Experts of a small language model: 39.6M parameters, 32 experts in each of 12 layers.
Below are experts of layer 3 (counted from 0) of a mixture-of-experts language model. Rows are named router (the router's row for the expert), up (a neuron's input weights, with its number) and show model dimensions 0-31. Each number is 128 + 32 x the weight over its row's rms, rounded and kept within 0 to 255. Numbers have three digits each.
Before each expert's rows: a language model's description of what the expert responds to. This comes from a sample of Wikipedia text that the model never trained on.

# expert 5
Description: Hyphens, dashes, headings. Hyphens inside compounds, list-item dashes, opening parentheses, quotes and == heading markers, such as singer-songwriter, ====1998====, (born.
router:185145126104139082050108159092113096134112126167146131117125141062143149099108065184097086113146
up0:131072061197127179179070187140147122097166146176138125162126059125109153126089145134113140158116
up1:170137136163101136157095097141130139123105107123123110146153137149102060110192157077098146159150
up2:110148065091106161111179110145093135154135174107161108151111190082146091100128117159133141119142
up3:087125108101158098134136073191115163118153120117100136131150117103147061168143116105142085142146
up4:121126134160089125108153156142091155140035117076169154095148124137124163102149163116107113142115
up5:105138150169091145104172075144106149154156113155103148219090148157084182117156149095155154115128
up6:064103146101175151139077108097104143106163091144113155175118124167130047155119128124154113111149
up7:112118137130076196118164105084123122097160087117058129145155119188132135122154160146118131220169
up8:110132120119160125127167083134150169083160077120139195158122148108098143124119119080231104165124
up9:097074162211145206136176083203117169089126077143165123095135106124050133122124125101152120121105
up10:106145165181119126142090088159143108199143090160131165125158168188184119120202140157139146084155
up11:138098075120157095146177093132094161133092185120090114099158106139098145114165136064171138125163
up12:109085135124094142147126073161098089093103138145103149065091045178118156095080104131213175101102
up13:075135087112167125157111092132124105095137059120154095162146161140131138176152135102093103158047
up14:126111060073179149092134181140115160069129130115105115163109104103125010105125107071174128128154
up15:056096138144109098128094134145123119108093148148119147080105124184119102105109183113158157180129
up16:099090138246160155178156085152131140193124145122123090119138159129115099041128128134097110077134
up17:132117112105134160148120127092167157140141117134178122192083151086115096165100155079109126102120
up18:121125136042133201156130111038193180098135084130161108157089103154130101137121137074157140140101
up19:127070171122058148187131114146145089140134123091138075118080093190123096109120131172169108146086
up20:081124083097108099135096126092081106104122155143198131071123123089153146135122166132152152107114
up21:147103081183116170134162142139066148150099183108133098169093118181055153150140146095209129124103
up22:096126123108134154183071103146182067140121116164138119123093106134051122072078185098128143136142
up23:123087144116089152141101132108117148087150139146103148089135117101190152145097104125166111169097
up24:165091101089111121139215135151055114103166128160076125196114153124076135099124129128190133166124
up25:091149131166133123126164045132174089139097091162089146082104173147077164085136192129073109142160
up26:125155107132073141128138177108119096188144144131124118138141132116187110143171137126122086185124
up27:118122109127119133094117070119156131166097135117161122111121169143117123057114131110132187107136
up28:132131140109150124105111046152140156136143127130108083133134117191080134076114156109069093136177
up29:106134132105089120132129146203154142172064132150186162162141115138167167103119161120136136185133
up30:100130091093107144099070106139103086146148100065073103151143154206095059175102226091120147199101
up31:126144123100139112215126113118124149148112110153136126113119122175101134146131136137125096162114
up32:090105139108089131146167144153114117161092138156131141104124099108153067168129148121117090141166
up33:151157153159116160109097106097132122123140145137132066097113098105126073158093174128095126155076
up34:120089133101122215136051130116101129118163144136164097187135107147127154109121129136179133159122
up35:082160141124041123123166127147084089141036146126091138108138094169177205143064160147076154203130
up36:120117140191157139149094173158126179122091118163156223112130087158093186131113139147199194155149
up37:117069144145064166115181124125105138150133142128112159148111082155079125112129125106130121090142
up38:071098126093107143150139092098098103105150133123165073125089152177102106132146168125113181111135
up39:132108158153033128114150126107106141123167119119101073169139123170130160085086171093145134189174
up40:117119094141126194177169129151119106142129130139129120100131132236127152124158131095109123156108
up41:082063109214113187156167144122095135156097090158173124198165121183125127146078131129173135122114
up42:113070102160119151126190123172106128089119138155140136117115091143103146084116162147107116214168
up43:100084099175121161151131101174096156127138116109083061136148105126129185146149143171144117082133
up44:109122127111157118099160129101112161122160077143087109111152054117115110168030099137104103140161
up45:129140081147186166161112139162155111140106116179206139095177106112171120139094135100166127084148
up46:152114128106123155227105119114159086136130131101073064040083132162115189136125141100115133101039
up47:099087127066152075083124047153138136172173137168141129031118098121165091184062152112141156142142
up48:150121109086124163150098097057129145078134068144194118102127047083159101131108130072149099113124
up49:122124180160144099140139120158122139147069114071142138124124128121086154132119135105111153140118
up50:102137107085132086208144050120108070179162137111045125132114131197152133117140129115129135163175
up51:072165182100124129120115151111109104171145153077083173144166068162172149144109120099175122104119
up52:105151096113165085099128145155128168153170099112133143207168242106162129094115125124112183146133
up53:087146086095140114121114130088149113149126093113168108094156165122161071131150149118130125100094
up54:100112160170081161182226109117117127133126161111084052146114076171090173161164175132094133177135
up55:118129103075166138151225085124082140086154133126107128196112085104069136124165116089177088131171
up56:086104109105123136193149085137165155040122094170184110078120130087163125165116133057096138126152
up57:057144129084116141200171159114144158123150143137134137127130136171089112092144178117124155126118
up58:032091110135132133150130134153121161187129191118104109107091125142063128161128141098205132155153
up59:113121113045116172144112151137177181121115119136204126149131132089158076159105124119164133102155
up60:081141160145162122098174102123111149133075097131145137120131172186136111139125136095076168140138
up61:132115126131128139146100131183093108118129197115082139070151096142102123126168155132107136154133
up62:148108059084181170131122155114169136142176154107107152076129146098047102081154106121136111110095
up63:148118154198063129153166095112080153083171103078017110121158146165166156121130144098157115163172
up64:081130104123140096142104142114141113118128224117083091122072142138067134168155174134111180140111
up65:129131110143125103102123098174108154147121128155142108083127116115139138135129118147112129129083
up66:108116128050107207180114099106109141103165163105153144132112136122110124160154158094139140161128
up67:127139110134095220124096115133077130118133107103127176157161098117150150087121150102177105102114
up68:138162154179177108144145148146110138083156127198111146083156129126116122127091127104121121147121
up69:180146091163091125105164117067057164149149162108135119111147124099150141130141157119127119116055
up70:184151139187139145130109196094152121111147175105099100127161098130064136096148148129147196231092
up71:101107176161091191126135109119073110120153132130094120156108157158101141172149138111183144104108
up72:135153168156090070121119155101111161048149122130155108108112110113126067092097148089153128137109
up73:073106141133156145141105103203142132110114133090126155162166159166090116145152158156158146149101
up74:136134086109176115130150106171056158151152152101128095168131132157100164099118130124123149157077
up75:134072145114087098130145128105089167115200190131124069095095080110116146093128130093172077100108
up76:171144161123077127103166107111080127075184134133116136185153143121066080111162114040192121122149
up77:129098123164121109223110150123162108136067116134139083091108102123090103158101136103145175104055
up78:125120178162066148154102094112101110094151119129119147122137111155113101116176128179070091155146
up79:108094156160079105153131095088122151086106092146202165122187171087104139150144124148148170147109
up80:166067137172091158146149157150084212076192097107184116172131121146161117082116124159140122169086
up81:146096136179143135180093132180128127119118133134087140138165121119099116169209183158137144144138
up82:135133033188108185142126167172151153135126132152159111125121095122115151127107135180124172145084
up83:105054179132089128097143142157131124123150120144147103101085128154084101124092129127134139163131
up84:121124167207161144076120143166126108096168120118127139152151100143143101131090132121120118169120
up85:126098109182109178201118156140102221148127138117128103165119105182074175133163134118173108141166
up86:131080154191147147151100098132101203101125123134083125136145096168085134170197143104127138115137
up87:137110085130048109196152131195112182065149127145170151108099136117186139160140157095217118173093
up88:117124063125104105158107136159140125212137090144115128150119128170073137167173126103114156177080
up89:130122134144116161099107077134151151109128139110103136137141113208111150155121155095157205181071
up90:140105101122095171122062136159090085148093158109060154094128090148143131165165138132146130224144
up91:132095129085094074165170105160121129082207143162108120116090120062106129134169150143082102109174
up92:099147159162141115099125099105129138152133122201146127186127071101096180109094196115109131170050
up93:153166110153151138116123093119133090168153193145077093112173135132089123152165141136131122136103
up94:142163130159057139109141117144180200123132153149122119050131097123126124102091122074139122107113
up95:099143116137129121116104100125140152153131142149180085068099098122060141123105175117091122096090